Experts of a small language model.
Size: 8 layers, width 128, vocabulary 9811.
Experts: 1 pick a token, a sigmoid router.
Training: a variant of Adam for the experts, 360M tokens.
Below are experts of layer 3 (counted from 0) of a mixture-of-experts language model. Rows are named router (the router's row for the expert), up (a neuron's input weights, with its number) and show model dimensions 0-127. Each number is 200 + 40 x the weight over its row's rms, rounded and kept within 0 to 999.
Before each expert's rows: "mostly gets" lists some tokens that are sent to it at least half of the time. This comes from a sample of Wikipedia text that the model never trained on.

# expert 4
mostly gets: " made", " used", " called", " played", " held", " received"
router,210,179,207,200,229,204,238,124,148,163,291,266,214,252,228,219,184,187,195,135,140,203,301,147,181,177,155,252,211,203,234,140,197,215,209,199,206,218,234,254,218,209,193,211,224,213,201,262,168,206,227,251,150,246,220,189,214,136,254,222,238,187,165,210,206,182,220,263,249,174,152,199,227,180,239,198,260,167,142,223,225,192,174,230,186,205,188,210,215,218,188,174,157,164,180,305,142,224,277,199,253,137,212,127,252,235,258,102,214,117,137,177,187,153,268,134,206,207,224,203,228,145,233,255,174,207,156,220
up8,183,177,202,203,148,247,268,313,155,186,248,230,287,227,227,104,230,227,167,178,171,272,158,158,161,152,259,276,193,138,217,143,201,183,180,175,228,157,214,201,227,286,212,241,221,195,181,209,238,234,226,267,216,274,236,233,198,273,227,198,215,212,205,157,217,181,243,220,247,174,196,199,221,210,194,143,211,215,179,213,171,250,157,176,226,202,188,147,215,264,190,203,179,204,204,220,188,236,200,157,215,180,150,245,264,212,202,211,182,48,185,211,235,198,182,174,227,224,209,183,165,181,274,250,189,109,166,200
up9,199,263,250,210,125,221,228,161,197,259,195,203,217,269,200,206,133,214,159,172,161,243,284,274,228,213,130,195,174,194,191,194,117,156,242,213,198,293,216,223,180,151,147,191,242,262,206,195,243,201,200,180,171,227,175,206,247,163,223,165,175,175,265,253,198,231,265,249,189,141,217,206,152,178,99,150,205,152,234,208,136,156,186,217,192,226,122,254,264,134,218,247,235,147,195,188,201,245,195,236,182,210,247,222,247,173,165,189,137,157,161,186,172,217,150,181,173,200,195,200,247,197,169,174,170,273,118,189
up10,228,262,226,191,181,116,225,168,195,145,155,270,235,183,266,164,247,174,219,241,229,278,215,259,217,152,179,225,249,196,197,237,199,260,216,167,197,244,117,171,226,198,237,244,184,213,195,230,202,148,223,229,172,191,213,219,187,220,206,179,240,233,75,183,189,283,289,263,226,201,228,161,211,263,212,184,275,180,126,214,173,189,206,167,238,159,204,156,236,200,233,225,236,198,151,210,160,245,232,148,217,188,208,194,268,235,199,180,193,175,295,243,250,135,157,252,166,265,216,250,179,237,182,205,132,179,175,181
up11,206,251,166,192,231,196,184,187,198,174,248,250,220,186,236,247,169,149,237,236,178,194,216,278,229,178,146,153,177,207,229,182,232,212,217,238,178,244,179,217,175,152,163,128,248,246,156,259,241,170,218,190,149,169,265,194,193,165,271,172,227,184,183,218,230,204,209,171,265,161,211,151,218,238,177,233,214,260,163,247,152,241,231,266,246,250,184,130,230,222,188,139,232,181,260,214,214,217,256,211,261,253,218,159,107,249,233,94,192,226,223,181,187,212,154,125,254,212,215,212,239,202,126,298,150,250,226,244
up12,176,209,224,203,237,192,182,222,170,219,213,220,200,197,216,104,225,179,174,250,269,167,149,147,180,149,237,290,216,159,196,148,203,248,229,126,260,246,218,170,147,199,255,175,166,231,141,197,172,204,262,215,225,185,221,233,255,253,261,208,229,223,169,114,220,233,220,196,209,197,218,226,248,159,150,216,173,190,229,166,197,168,183,137,223,210,287,237,218,157,162,174,258,198,113,230,214,217,230,195,229,233,216,179,197,197,217,139,213,99,271,213,197,167,247,289,174,207,289,224,183,275,242,130,191,233,213,166
up13,191,142,177,157,265,80,264,163,159,208,144,288,172,279,239,145,146,191,218,262,134,171,235,187,154,164,224,254,210,266,255,234,176,230,167,209,180,199,214,243,270,178,215,223,181,253,217,191,162,214,214,251,204,169,166,166,248,207,187,224,237,280,186,152,227,204,189,240,222,277,152,154,258,132,231,211,228,183,197,159,161,162,173,167,229,196,289,218,164,210,171,196,177,210,248,238,234,244,182,156,217,217,222,176,222,193,204,145,154,181,202,232,191,186,209,217,238,223,204,167,174,235,248,278,157,290,161,199
up14,208,207,159,208,161,224,211,205,250,170,169,260,258,191,198,209,210,156,215,266,178,242,180,244,200,209,174,257,197,239,210,250,154,231,186,239,212,176,170,225,166,250,148,185,204,139,185,236,156,146,179,164,131,276,220,180,159,198,181,178,199,215,189,190,263,182,274,217,293,169,157,200,201,184,162,213,224,232,229,215,228,284,197,222,215,269,221,204,155,255,204,221,194,225,217,177,176,232,275,236,281,147,197,128,246,213,245,142,227,168,288,194,215,235,104,147,217,208,150,205,246,174,288,241,131,294,225,204
up15,174,185,198,141,204,154,200,162,240,177,276,267,258,260,258,150,230,221,273,201,192,227,191,164,158,183,231,209,195,165,250,217,148,271,186,229,197,234,160,168,182,207,169,239,271,186,179,173,292,220,173,284,181,164,213,238,158,210,211,186,284,260,243,173,140,216,184,183,159,156,161,207,209,224,206,216,224,248,206,196,174,184,142,152,192,222,256,158,187,118,232,177,177,158,270,188,220,260,169,187,188,161,153,203,205,213,190,177,108,189,230,241,172,198,166,226,162,182,165,204,118,239,300,243,214,131,274,181
up16,222,234,210,200,189,161,196,203,209,134,239,199,140,168,257,252,218,194,220,130,209,190,233,226,248,235,189,155,238,213,134,151,234,222,248,142,183,164,180,195,266,150,211,189,161,167,172,164,308,196,242,184,200,215,198,133,216,194,260,143,208,201,165,182,158,204,181,246,232,223,154,117,232,236,213,122,156,190,252,251,210,173,177,177,192,192,176,198,167,294,214,335,246,189,213,208,209,227,205,203,199,173,194,227,244,156,158,152,243,182,220,180,263,122,154,197,205,293,159,240,213,190,208,222,184,299,212,248
up17,174,217,216,195,285,209,187,154,144,246,220,225,211,186,250,209,243,181,165,181,123,215,217,212,235,199,184,145,118,180,244,182,191,224,259,225,145,204,206,232,216,173,134,196,274,270,247,219,237,140,274,206,216,193,222,165,208,177,237,227,248,218,240,221,145,199,225,150,253,149,156,186,275,190,150,269,218,139,241,184,166,175,167,246,213,233,213,139,193,232,214,163,205,139,148,242,151,189,184,199,156,233,194,190,198,293,166,85,159,140,127,201,198,212,189,224,208,209,242,180,209,186,142,216,89,210,213,187
up18,203,157,164,160,156,143,230,250,178,257,197,194,223,170,202,157,232,211,230,212,238,164,220,240,266,247,207,223,153,248,255,249,224,263,138,131,196,173,195,171,204,174,99,220,205,209,233,191,239,247,209,162,161,281,215,270,203,220,262,229,260,199,132,215,232,209,195,185,174,260,181,238,261,198,216,148,199,172,189,281,178,149,138,143,242,140,214,206,208,154,190,204,262,137,231,207,188,227,214,114,208,202,228,246,193,195,205,221,236,130,256,224,197,224,180,225,254,292,109,230,205,145,216,191,246,166,196,242
up19,182,229,167,199,238,188,185,186,167,243,192,180,260,181,161,248,172,252,237,205,190,205,239,216,233,238,198,240,209,122,331,165,175,261,187,173,230,221,218,239,119,215,122,220,170,260,242,243,177,212,205,227,183,175,251,213,198,226,258,195,185,218,173,280,186,260,208,195,214,124,240,196,242,198,160,159,285,135,238,181,209,173,178,192,243,156,143,254,160,260,192,237,170,263,178,252,203,193,141,205,187,281,165,179,195,274,216,221,237,133,205,179,302,179,219,214,211,228,228,224,167,162,191,238,110,212,169,187
up20,196,203,228,207,173,182,203,143,152,195,192,210,138,177,202,196,160,256,150,200,215,211,175,180,155,205,199,220,263,284,212,140,220,212,212,162,163,136,223,252,131,288,247,195,198,204,269,219,125,161,198,146,163,271,144,261,218,226,157,200,175,261,187,248,172,202,219,167,181,203,165,227,314,211,207,169,235,205,246,232,227,213,227,163,199,192,237,156,272,140,259,239,207,187,254,169,158,208,201,161,197,251,239,187,246,242,182,241,194,176,168,215,177,250,197,142,231,157,261,271,207,168,193,253,195,166,82,143
up21,254,191,261,206,196,220,207,258,211,187,178,207,173,244,202,136,219,205,161,230,271,199,221,167,164,185,150,323,164,170,234,136,206,213,159,234,210,183,212,247,268,230,269,237,201,187,169,180,185,145,221,229,244,227,236,173,244,261,262,230,253,197,196,227,216,225,205,262,188,241,245,204,268,188,192,185,222,287,218,261,170,206,181,238,201,273,180,209,145,209,192,255,225,236,259,157,227,134,197,230,240,260,211,167,155,229,233,104,200,188,213,218,181,216,255,166,215,195,242,196,279,86,243,173,142,167,223,223
up22,201,229,246,244,122,250,226,198,218,159,247,197,301,176,238,169,196,202,226,228,161,205,210,248,226,251,243,183,231,246,130,190,206,202,257,222,196,214,150,195,242,200,266,220,217,169,44,212,292,193,137,183,244,153,265,115,253,214,163,174,198,219,213,216,246,210,274,199,236,195,175,219,157,233,173,125,181,182,250,218,166,222,188,202,213,209,181,181,155,239,181,273,277,197,188,204,249,158,223,186,287,156,134,214,201,236,191,189,211,186,211,216,191,128,252,261,200,181,197,216,245,172,212,188,159,164,230,218
up23,195,212,177,123,119,189,231,171,223,178,234,275,266,198,239,231,117,244,164,220,150,226,250,220,166,247,125,212,200,197,273,190,240,161,173,278,227,216,212,125,144,234,163,223,279,267,233,218,212,228,220,278,150,206,113,227,192,181,189,246,237,186,211,198,158,182,214,221,197,141,239,142,251,148,142,205,203,264,266,189,179,217,249,185,190,226,224,156,193,204,181,240,201,212,264,248,147,250,207,196,218,141,281,168,225,219,162,176,230,182,239,167,188,237,193,164,192,193,211,184,243,154,192,225,265,192,140,144
up24,194,178,255,225,155,155,198,112,218,266,224,181,176,211,234,201,297,135,216,177,232,145,235,160,204,182,168,202,180,197,197,227,253,246,182,182,144,141,212,204,160,173,239,204,212,247,223,259,218,136,196,239,220,196,249,262,163,188,163,131,228,236,229,260,235,182,214,203,201,221,189,180,247,171,217,205,285,207,197,263,225,144,255,188,242,226,172,137,235,192,310,144,167,150,228,104,245,198,270,170,194,251,161,219,195,237,252,240,213,204,175,132,243,203,223,173,257,214,164,183,132,224,249,242,166,146,190,236
up25,186,188,195,207,222,222,272,216,123,212,137,279,132,153,196,171,181,196,191,180,142,194,215,195,218,211,264,204,208,207,201,177,167,272,165,155,214,176,192,165,116,169,189,217,192,259,235,246,146,238,191,162,146,137,199,158,204,167,198,199,204,243,193,191,247,313,181,185,179,235,200,201,262,194,168,126,181,123,142,219,156,173,176,182,209,181,231,230,153,72,187,233,158,217,181,212,202,234,215,197,188,182,226,197,144,218,308,210,197,114,288,238,233,172,174,215,165,173,233,224,184,230,206,197,111,198,264,211
up26,213,168,183,227,229,210,218,169,183,161,234,183,173,161,191,191,311,135,182,211,171,206,115,153,195,201,203,246,156,177,109,178,250,172,245,226,144,200,203,216,188,163,200,248,236,300,175,265,206,153,122,146,164,288,192,207,214,165,192,197,213,188,229,178,262,256,174,153,213,205,192,172,158,188,212,205,177,163,187,188,180,241,209,187,229,168,241,187,147,145,238,188,178,150,195,195,180,141,302,181,192,90,206,203,249,262,158,154,144,149,162,247,219,103,205,260,166,228,227,187,184,223,217,207,215,267,178,182
up27,167,167,265,183,171,124,226,123,236,174,156,210,180,246,225,186,218,172,227,201,215,175,290,207,193,156,213,167,210,163,211,209,209,181,162,247,244,174,206,199,184,209,153,222,247,211,147,233,250,215,246,139,207,277,163,120,192,219,202,227,200,211,206,125,257,320,294,182,199,250,177,235,139,198,265,198,214,215,225,164,228,180,195,179,176,194,231,185,163,218,184,258,170,180,253,254,252,239,266,68,194,179,242,170,179,253,244,198,216,165,252,253,217,129,213,225,220,168,244,181,195,213,264,205,195,162,159,216
up28,174,178,261,157,216,159,205,225,244,165,256,272,268,211,190,208,166,205,223,207,199,226,274,165,223,153,192,226,189,275,181,194,215,198,229,213,179,151,210,167,160,198,157,268,216,250,169,182,158,212,225,243,178,153,204,168,183,142,117,284,196,204,190,252,183,183,222,244,248,147,147,189,241,224,237,186,155,241,143,160,222,241,198,102,290,203,168,218,264,219,172,205,251,232,214,247,140,220,161,208,270,261,205,206,161,192,250,152,143,209,238,299,230,221,216,92,186,201,195,172,196,185,200,204,251,216,151,258
up29,153,205,158,186,247,246,263,154,206,133,212,198,227,262,215,207,222,116,177,247,158,245,276,233,203,167,198,183,277,151,190,129,299,204,244,215,167,253,187,198,191,223,134,155,180,209,185,207,198,203,222,204,230,209,196,277,197,127,155,145,148,190,228,236,167,255,253,230,243,152,153,244,211,198,186,258,283,134,163,257,192,263,202,166,256,112,189,219,192,167,170,173,190,194,132,224,227,183,191,195,163,252,177,142,205,204,144,183,187,162,214,205,232,234,221,197,172,226,219,235,278,156,176,259,222,190,212,125
up30,236,214,225,188,269,194,168,160,260,203,186,305,215,192,266,214,210,211,197,156,245,224,243,150,219,168,164,209,225,248,152,209,150,156,145,213,167,275,192,182,152,155,192,215,234,177,239,249,215,208,144,141,265,221,258,207,273,165,235,223,231,218,194,248,190,191,203,212,205,134,238,187,224,232,195,99,146,173,205,227,174,148,227,247,254,197,122,209,234,173,180,172,214,227,179,231,204,168,179,237,247,159,255,206,149,230,242,90,219,153,167,167,196,172,166,176,214,232,243,237,210,172,131,264,153,280,142,147
up31,152,139,163,93,190,82,207,219,192,236,214,248,228,171,202,198,184,237,233,158,187,268,173,224,273,213,211,150,197,298,217,209,197,235,219,126,238,198,191,207,169,192,190,256,161,298,188,167,135,243,221,228,118,221,197,215,157,206,146,192,191,275,168,233,272,215,194,229,215,258,182,164,169,240,225,124,176,186,203,221,207,187,226,183,276,198,242,211,259,200,267,179,116,277,234,233,251,182,267,175,203,189,206,210,213,169,243,203,200,199,140,192,205,258,170,157,169,202,253,266,194,198,196,195,211,237,189,194
up32,193,238,211,149,143,237,295,171,156,160,281,111,253,155,172,123,148,165,223,230,223,186,204,211,222,183,188,225,219,173,244,190,276,198,180,144,272,239,178,137,208,199,199,207,208,319,172,164,215,194,212,140,230,221,260,315,138,173,236,181,179,257,103,172,206,228,192,144,188,277,164,229,283,267,218,251,220,170,229,219,175,235,180,158,209,176,185,209,199,172,246,218,211,186,197,204,215,191,176,198,199,130,239,170,160,217,203,171,253,242,239,249,193,214,153,210,171,220,193,238,210,172,187,186,221,163,190,236
up33,205,208,305,221,262,234,242,175,216,180,182,273,197,235,269,135,251,189,166,154,184,185,177,175,225,210,183,235,189,180,256,159,193,274,211,157,211,207,199,215,174,245,247,188,144,201,207,215,144,157,243,175,202,173,164,332,224,187,303,281,306,211,164,188,220,252,210,174,167,196,220,165,178,207,218,189,187,197,199,252,175,162,156,235,167,181,278,213,140,119,196,185,163,176,243,233,221,199,186,175,183,200,187,207,170,176,231,212,208,147,141,200,232,101,251,240,207,190,191,196,227,115,234,208,152,157,163,230
up34,278,229,224,231,141,230,203,204,185,183,198,243,242,172,235,217,205,217,193,197,175,214,132,191,186,221,211,208,119,209,217,227,210,291,247,130,260,287,194,225,213,190,213,253,92,184,207,217,167,210,221,208,168,276,176,133,226,253,279,145,252,203,154,169,215,189,263,193,241,189,240,146,173,200,209,165,190,225,225,190,124,142,166,259,194,244,217,222,166,211,182,294,263,200,260,217,190,237,242,181,239,192,229,286,228,226,202,160,244,160,168,210,192,156,215,170,137,214,164,188,139,225,233,215,166,295,184,232
up35,201,201,257,252,202,205,197,231,81,197,175,156,274,181,239,215,164,138,230,340,221,283,194,218,213,167,243,190,170,160,214,196,265,240,221,188,260,201,173,198,151,222,271,232,158,201,242,170,252,265,142,170,232,166,160,233,204,166,235,205,182,200,207,195,231,206,279,176,208,151,164,237,176,226,126,212,213,145,245,244,170,171,194,230,237,233,203,204,107,194,175,207,175,239,246,215,255,219,235,189,206,212,251,240,164,192,203,176,210,261,157,183,172,259,157,226,168,207,235,144,182,183,177,177,252,177,227,301
up36,271,206,234,246,207,208,170,205,198,227,174,207,303,180,284,202,187,235,258,218,220,185,245,229,147,211,214,228,211,155,284,203,157,217,187,160,228,177,230,254,254,233,215,197,213,161,189,240,274,168,242,253,188,225,206,156,153,149,189,203,207,154,142,230,255,201,213,175,296,175,208,207,236,164,245,209,209,235,143,194,181,201,119,186,211,282,127,189,191,205,186,176,237,196,193,214,228,186,203,232,330,251,241,157,211,205,218,150,201,212,243,230,215,255,131,124,249,272,202,271,230,178,211,251,168,158,191,253
up37,198,265,192,147,255,226,197,106,223,202,146,213,180,252,279,245,225,188,193,190,186,170,211,262,197,234,179,225,110,196,115,203,289,221,227,216,264,166,198,199,251,206,176,230,165,219,179,203,252,180,232,220,185,261,164,170,189,176,165,177,242,170,150,220,168,195,253,251,148,236,139,222,218,214,202,163,228,159,186,219,181,228,260,224,150,164,200,119,233,274,167,245,223,159,213,253,210,165,252,84,228,177,223,144,220,242,149,172,187,175,221,176,203,209,235,210,230,159,185,175,124,280,131,237,165,232,189,157
up38,191,264,294,211,204,173,190,122,180,240,160,214,161,270,301,161,197,138,243,234,214,208,205,181,233,114,184,137,199,137,217,222,182,171,151,182,195,218,203,217,160,204,159,223,178,202,221,272,256,110,244,203,122,213,182,140,153,278,239,243,136,200,219,188,219,244,270,168,265,192,130,216,171,138,232,219,163,185,200,178,215,237,227,158,173,199,223,190,161,184,165,249,168,208,238,207,176,182,237,222,229,227,218,180,212,236,244,173,167,246,216,298,186,162,174,214,178,182,214,222,243,226,282,289,220,184,195,180
up39,185,216,216,179,211,188,185,159,263,196,192,203,216,297,225,258,128,175,246,245,166,249,205,236,206,209,268,209,106,183,171,218,170,240,131,284,225,275,182,182,171,260,223,135,184,208,201,284,166,222,170,243,166,253,80,191,184,148,151,238,239,134,202,200,187,166,178,214,221,190,202,169,152,246,177,206,199,147,144,227,194,221,171,126,253,166,227,167,193,200,207,241,206,205,159,207,201,182,223,193,243,142,272,191,233,225,302,184,195,136,149,243,173,202,198,174,207,223,279,220,204,140,246,233,233,174,210,199
up40,256,203,273,211,182,64,242,249,199,265,224,243,173,129,236,119,272,197,247,216,245,239,185,157,233,151,197,201,198,196,131,281,162,200,161,196,173,180,193,179,153,184,152,253,225,250,179,196,220,214,183,179,222,258,150,185,216,216,220,256,182,208,194,182,217,190,194,188,226,162,96,188,215,226,198,139,244,225,199,260,184,91,216,237,203,256,170,195,177,266,232,211,268,205,228,203,254,298,157,193,223,153,271,203,215,204,243,230,202,165,148,191,212,184,179,153,213,203,221,228,166,159,183,235,167,166,156,220
up41,205,169,210,260,196,97,187,200,160,202,173,253,277,221,206,270,207,96,231,179,172,137,187,220,235,147,150,127,186,204,256,251,219,165,181,232,165,258,176,158,154,157,226,275,209,208,226,194,248,196,273,185,224,199,237,148,240,191,206,196,215,244,96,189,128,223,192,226,214,211,210,186,234,185,240,227,249,178,167,212,164,125,142,223,200,252,224,185,201,152,182,260,226,177,164,143,151,199,180,138,245,214,232,122,213,284,245,137,176,208,200,170,168,194,154,200,228,221,182,192,245,193,171,256,139,211,158,230
up42,206,198,200,151,253,189,221,179,136,201,215,227,222,211,209,211,270,171,218,184,266,227,206,157,204,195,116,228,244,193,131,222,198,201,326,237,216,221,198,186,211,142,170,227,246,243,240,248,163,255,182,277,217,213,127,181,120,193,197,195,248,231,197,182,225,153,184,246,239,178,162,130,224,195,184,195,193,173,210,239,99,207,224,214,217,182,181,238,258,247,195,117,204,150,167,174,140,219,169,195,157,221,211,233,161,202,129,133,220,123,170,203,189,181,174,130,189,263,134,156,204,96,158,172,156,210,188,174
up43,179,234,189,198,145,183,220,175,228,190,186,207,252,224,254,166,137,150,273,234,205,261,228,166,198,190,174,199,244,273,178,190,245,227,193,149,191,205,217,231,180,201,89,253,120,191,212,204,230,227,250,122,227,193,161,179,197,119,167,165,205,227,165,197,229,165,206,201,216,203,176,146,164,166,160,281,266,205,169,239,162,224,231,219,152,127,199,197,278,136,191,247,123,215,229,237,188,217,186,211,214,212,243,135,213,289,188,211,132,243,188,221,182,163,250,140,225,201,189,168,279,207,150,275,132,138,212,198
up44,260,281,195,127,201,178,279,146,211,197,182,226,223,230,205,122,222,139,202,239,165,187,186,216,156,147,149,210,199,144,245,207,205,232,245,199,256,260,122,176,184,253,127,256,198,171,174,238,205,138,154,224,242,196,241,179,189,232,203,99,230,249,164,153,199,240,271,235,225,224,203,215,146,237,191,211,244,219,179,250,201,224,225,159,259,234,215,210,248,259,218,248,208,205,138,140,141,227,184,105,201,199,231,240,146,192,218,165,190,95,193,211,208,205,170,210,219,209,192,285,165,225,226,225,170,246,170,226
up45,189,219,171,212,141,216,219,192,158,195,246,189,166,155,190,206,241,153,238,250,267,194,184,267,227,179,240,142,251,191,213,171,144,227,242,195,162,226,173,260,169,204,121,258,221,247,186,235,205,209,235,219,154,189,208,230,161,244,226,275,203,195,142,211,193,192,227,268,171,248,252,169,227,171,224,221,236,79,177,121,119,145,150,119,225,180,172,231,209,220,199,172,231,149,211,236,191,229,169,160,201,209,243,236,169,232,190,172,194,118,147,177,245,117,201,168,108,221,194,197,178,156,191,252,251,248,139,248
up46,200,172,206,179,266,184,237,238,153,206,191,160,187,135,234,169,164,241,164,243,201,243,190,184,166,152,237,229,232,184,217,151,185,243,164,208,197,159,194,182,159,283,138,184,181,191,189,179,157,153,151,206,208,214,277,237,206,168,204,214,214,215,168,212,253,158,235,174,218,195,212,167,156,224,192,208,221,153,210,246,207,253,172,148,246,171,178,226,203,130,239,191,180,164,172,186,136,182,192,121,196,279,162,251,240,128,182,174,100,75,213,156,157,214,226,205,207,284,179,266,208,248,181,312,220,173,236,287
up47,190,270,182,224,219,194,197,204,146,225,234,235,219,279,201,164,202,149,197,211,173,252,170,218,195,184,172,176,179,100,228,245,239,129,178,192,249,193,162,216,165,186,195,198,220,204,237,247,151,148,213,155,188,234,239,200,243,155,260,169,159,188,86,105,182,192,172,200,313,199,204,145,167,171,191,228,231,181,162,279,162,195,261,204,186,219,211,193,229,133,157,194,132,213,222,218,218,223,167,193,249,198,302,196,189,212,121,206,225,184,279,211,221,163,121,246,165,197,259,159,238,145,179,156,180,212,234,245
up48,239,173,198,210,219,123,234,178,183,199,177,259,240,287,282,172,265,176,260,221,247,218,252,247,218,174,186,213,207,233,174,241,259,229,257,126,243,208,163,195,233,260,180,287,192,214,204,202,177,131,196,219,219,214,252,185,194,197,178,188,225,240,132,161,160,248,261,244,236,220,217,211,134,246,193,188,217,208,151,273,197,169,237,176,234,155,181,150,243,127,221,279,220,258,187,144,170,226,215,127,191,242,243,199,175,209,185,97,186,179,219,254,235,175,186,142,172,286,191,260,213,176,219,204,159,162,202,181
up49,187,193,218,269,191,170,198,168,205,132,243,152,169,243,248,183,280,263,221,240,203,168,244,177,195,215,173,167,250,252,156,186,201,179,180,206,147,207,201,159,280,172,252,223,236,167,113,228,244,220,173,144,227,218,286,210,135,160,212,223,218,191,125,207,240,186,225,230,239,128,165,179,197,189,200,216,180,164,128,241,224,215,215,238,164,182,258,196,214,169,256,228,207,227,196,235,156,200,185,141,273,171,174,190,279,248,245,213,222,212,193,224,162,192,264,217,173,265,286,254,123,270,206,249,140,241,267,196
up50,240,236,198,212,266,226,222,200,214,191,267,180,185,267,213,180,149,200,233,231,240,213,180,149,157,168,138,168,205,186,175,190,284,155,199,170,123,178,179,139,217,237,283,275,171,262,224,223,153,133,224,248,175,285,147,148,165,219,166,222,198,199,117,221,167,157,197,240,169,248,264,237,119,171,223,225,177,186,169,226,211,205,161,217,166,183,185,201,204,298,235,248,205,246,216,207,207,156,222,192,212,244,188,126,124,189,141,160,255,199,177,228,177,193,204,139,214,225,301,188,231,223,227,125,196,178,177,221
up51,241,214,218,211,164,206,181,133,211,192,232,198,127,269,189,238,272,169,282,216,254,212,282,171,261,190,272,235,279,203,183,216,182,247,153,228,166,281,233,169,166,258,186,210,210,232,184,246,200,243,187,250,153,162,214,173,276,138,145,200,208,208,194,203,291,121,221,166,191,174,169,168,159,201,204,221,156,129,197,191,224,222,253,164,192,202,190,185,232,205,190,190,244,206,191,186,249,210,217,221,209,242,255,193,215,265,237,142,176,202,180,197,290,206,311,150,172,192,229,234,227,286,155,181,186,224,212,131
up52,229,207,166,227,188,246,208,230,142,268,239,247,204,229,245,244,247,164,138,176,172,225,236,173,223,145,216,177,181,205,263,100,254,166,164,190,225,193,197,271,280,170,180,288,260,162,201,212,213,192,244,211,196,196,250,196,225,199,246,253,198,171,222,245,200,264,243,227,230,183,121,180,221,167,203,151,270,213,181,266,157,224,149,221,257,153,209,177,249,187,205,294,183,202,191,232,241,221,217,148,203,163,288,145,182,161,231,213,175,132,247,175,221,168,231,179,235,221,237,201,256,161,261,182,169,133,129,227
up53,169,144,149,204,169,182,205,157,233,165,215,198,236,268,239,185,169,201,195,238,259,285,161,169,222,217,223,194,256,235,247,241,263,187,224,213,155,152,213,174,231,253,204,170,214,206,214,261,211,116,253,153,185,225,204,239,157,234,144,167,162,231,200,252,177,186,268,240,248,206,117,276,208,151,155,183,251,203,144,253,128,252,185,101,223,211,247,206,148,205,199,262,219,161,122,194,207,270,161,165,210,214,249,177,247,199,223,167,198,230,155,258,185,197,262,234,137,226,172,194,201,165,235,221,238,131,213,243
up54,210,193,225,259,310,200,238,236,196,168,153,181,226,170,174,228,174,113,275,169,192,172,179,152,247,199,191,212,184,211,205,303,217,230,216,205,285,178,195,204,215,191,218,204,166,186,205,174,128,211,124,177,249,162,156,226,211,200,296,201,186,182,215,206,104,178,205,159,235,185,200,114,214,202,138,200,165,231,291,220,244,152,175,207,222,184,262,208,214,302,175,203,179,221,256,215,132,208,216,173,191,196,147,211,177,255,207,187,258,156,194,220,269,196,241,283,234,180,219,230,218,189,256,242,139,189,248,168
up55,211,178,238,168,274,149,240,130,218,217,201,106,291,225,168,177,173,195,169,204,225,162,341,190,253,187,195,216,197,182,274,258,143,162,183,190,210,186,187,182,170,204,140,207,212,155,171,196,173,201,142,161,207,251,218,234,298,204,174,175,170,263,233,168,218,228,236,205,171,196,182,201,245,233,123,171,225,173,199,262,202,232,168,167,215,217,153,239,193,142,211,202,239,203,138,246,167,150,226,174,232,121,173,167,182,222,181,201,176,254,268,263,209,163,127,160,191,177,123,264,213,202,225,175,207,251,163,168
up56,225,206,195,229,196,205,183,215,176,256,215,238,166,228,175,205,164,167,209,206,226,175,193,203,176,194,183,177,215,115,252,180,296,211,216,255,257,187,198,215,194,160,243,155,180,184,90,189,168,178,248,269,153,131,212,144,141,220,209,223,226,213,216,175,238,202,230,202,240,143,208,148,165,213,209,229,177,221,182,233,215,153,216,212,191,260,169,224,201,284,281,204,177,275,174,254,221,219,148,192,201,239,139,213,206,205,203,179,164,175,281,209,224,210,161,216,241,208,327,207,213,227,356,234,206,272,150,223
up57,188,235,204,194,264,182,201,157,161,236,243,179,192,170,209,131,194,185,214,204,182,170,154,198,180,206,173,251,160,217,218,190,221,214,177,239,265,212,179,222,223,183,210,204,173,216,176,165,132,172,252,233,155,305,194,238,187,274,349,237,213,198,113,168,249,261,192,228,216,216,151,216,213,260,203,188,222,216,212,189,211,102,190,247,191,223,166,157,215,188,223,219,270,236,224,208,159,220,208,203,285,213,211,169,214,107,284,249,175,210,149,154,236,185,209,168,207,179,245,278,193,153,189,300,231,208,130,198
up58,221,157,205,228,129,238,228,269,237,212,209,165,199,229,213,152,281,162,182,198,249,307,160,177,176,170,137,212,204,142,196,226,235,186,166,222,134,157,164,237,193,183,261,177,236,214,212,247,270,196,142,216,191,295,177,103,228,270,242,170,186,200,223,172,157,190,189,212,218,192,198,239,198,305,142,147,227,247,262,208,238,186,183,191,245,287,189,214,184,208,217,212,271,255,253,245,177,218,197,255,264,262,233,216,169,165,183,178,164,180,218,202,242,223,191,131,252,203,158,209,187,205,131,213,170,186,152,205
up59,236,210,158,232,258,150,207,226,233,236,215,158,260,261,219,230,247,240,181,247,213,249,267,94,199,188,166,246,221,157,209,181,207,202,151,231,115,210,149,212,226,292,263,226,180,205,241,158,203,166,288,227,193,176,225,144,143,236,200,160,217,220,198,272,152,185,203,293,220,243,194,186,192,248,217,184,223,230,152,170,200,134,186,190,229,196,173,214,187,269,186,246,271,302,212,215,171,181,178,194,284,240,219,150,224,180,138,182,183,161,188,245,193,190,229,211,212,217,167,221,240,179,279,239,136,170,215,245
up60,286,193,249,210,265,190,167,184,245,180,150,242,220,235,222,165,171,130,230,218,216,246,190,222,223,164,200,210,233,224,168,200,236,267,203,189,204,245,125,183,240,201,196,218,166,245,111,249,254,137,196,179,235,220,168,195,192,194,230,157,231,213,115,202,182,244,180,213,250,244,205,179,193,287,213,204,209,208,145,252,142,174,207,184,185,147,192,130,230,173,248,277,173,250,179,143,175,257,237,143,194,260,234,210,98,174,143,151,159,135,171,225,256,180,196,220,188,217,229,270,140,217,190,232,201,225,120,138
up61,262,144,197,124,222,168,175,153,126,204,236,190,218,258,232,288,160,189,114,201,200,201,155,237,175,205,190,178,172,262,223,219,281,155,187,215,223,194,211,223,174,166,267,209,147,209,225,207,205,236,220,253,155,232,192,188,218,213,210,307,193,188,126,227,183,237,263,160,215,191,143,127,258,236,173,239,187,193,266,193,196,171,188,190,256,244,207,117,154,218,217,226,227,208,297,232,147,186,255,208,260,154,302,187,191,127,172,199,142,230,154,159,242,182,166,187,199,191,190,228,228,264,197,204,236,222,194,193
up62,271,169,212,144,198,176,215,147,169,252,294,237,196,223,225,236,235,210,182,175,163,232,186,171,205,172,155,196,182,234,247,100,221,197,211,223,253,241,198,246,284,220,113,276,238,185,207,147,269,203,235,221,222,160,242,226,152,207,293,220,163,189,225,241,111,232,257,224,265,160,225,264,244,150,243,167,211,177,203,175,210,180,189,215,235,196,179,170,224,179,218,273,146,234,191,176,204,201,283,191,161,146,216,206,200,196,215,192,185,158,218,250,135,165,162,132,214,161,192,215,287,232,208,156,217,134,162,214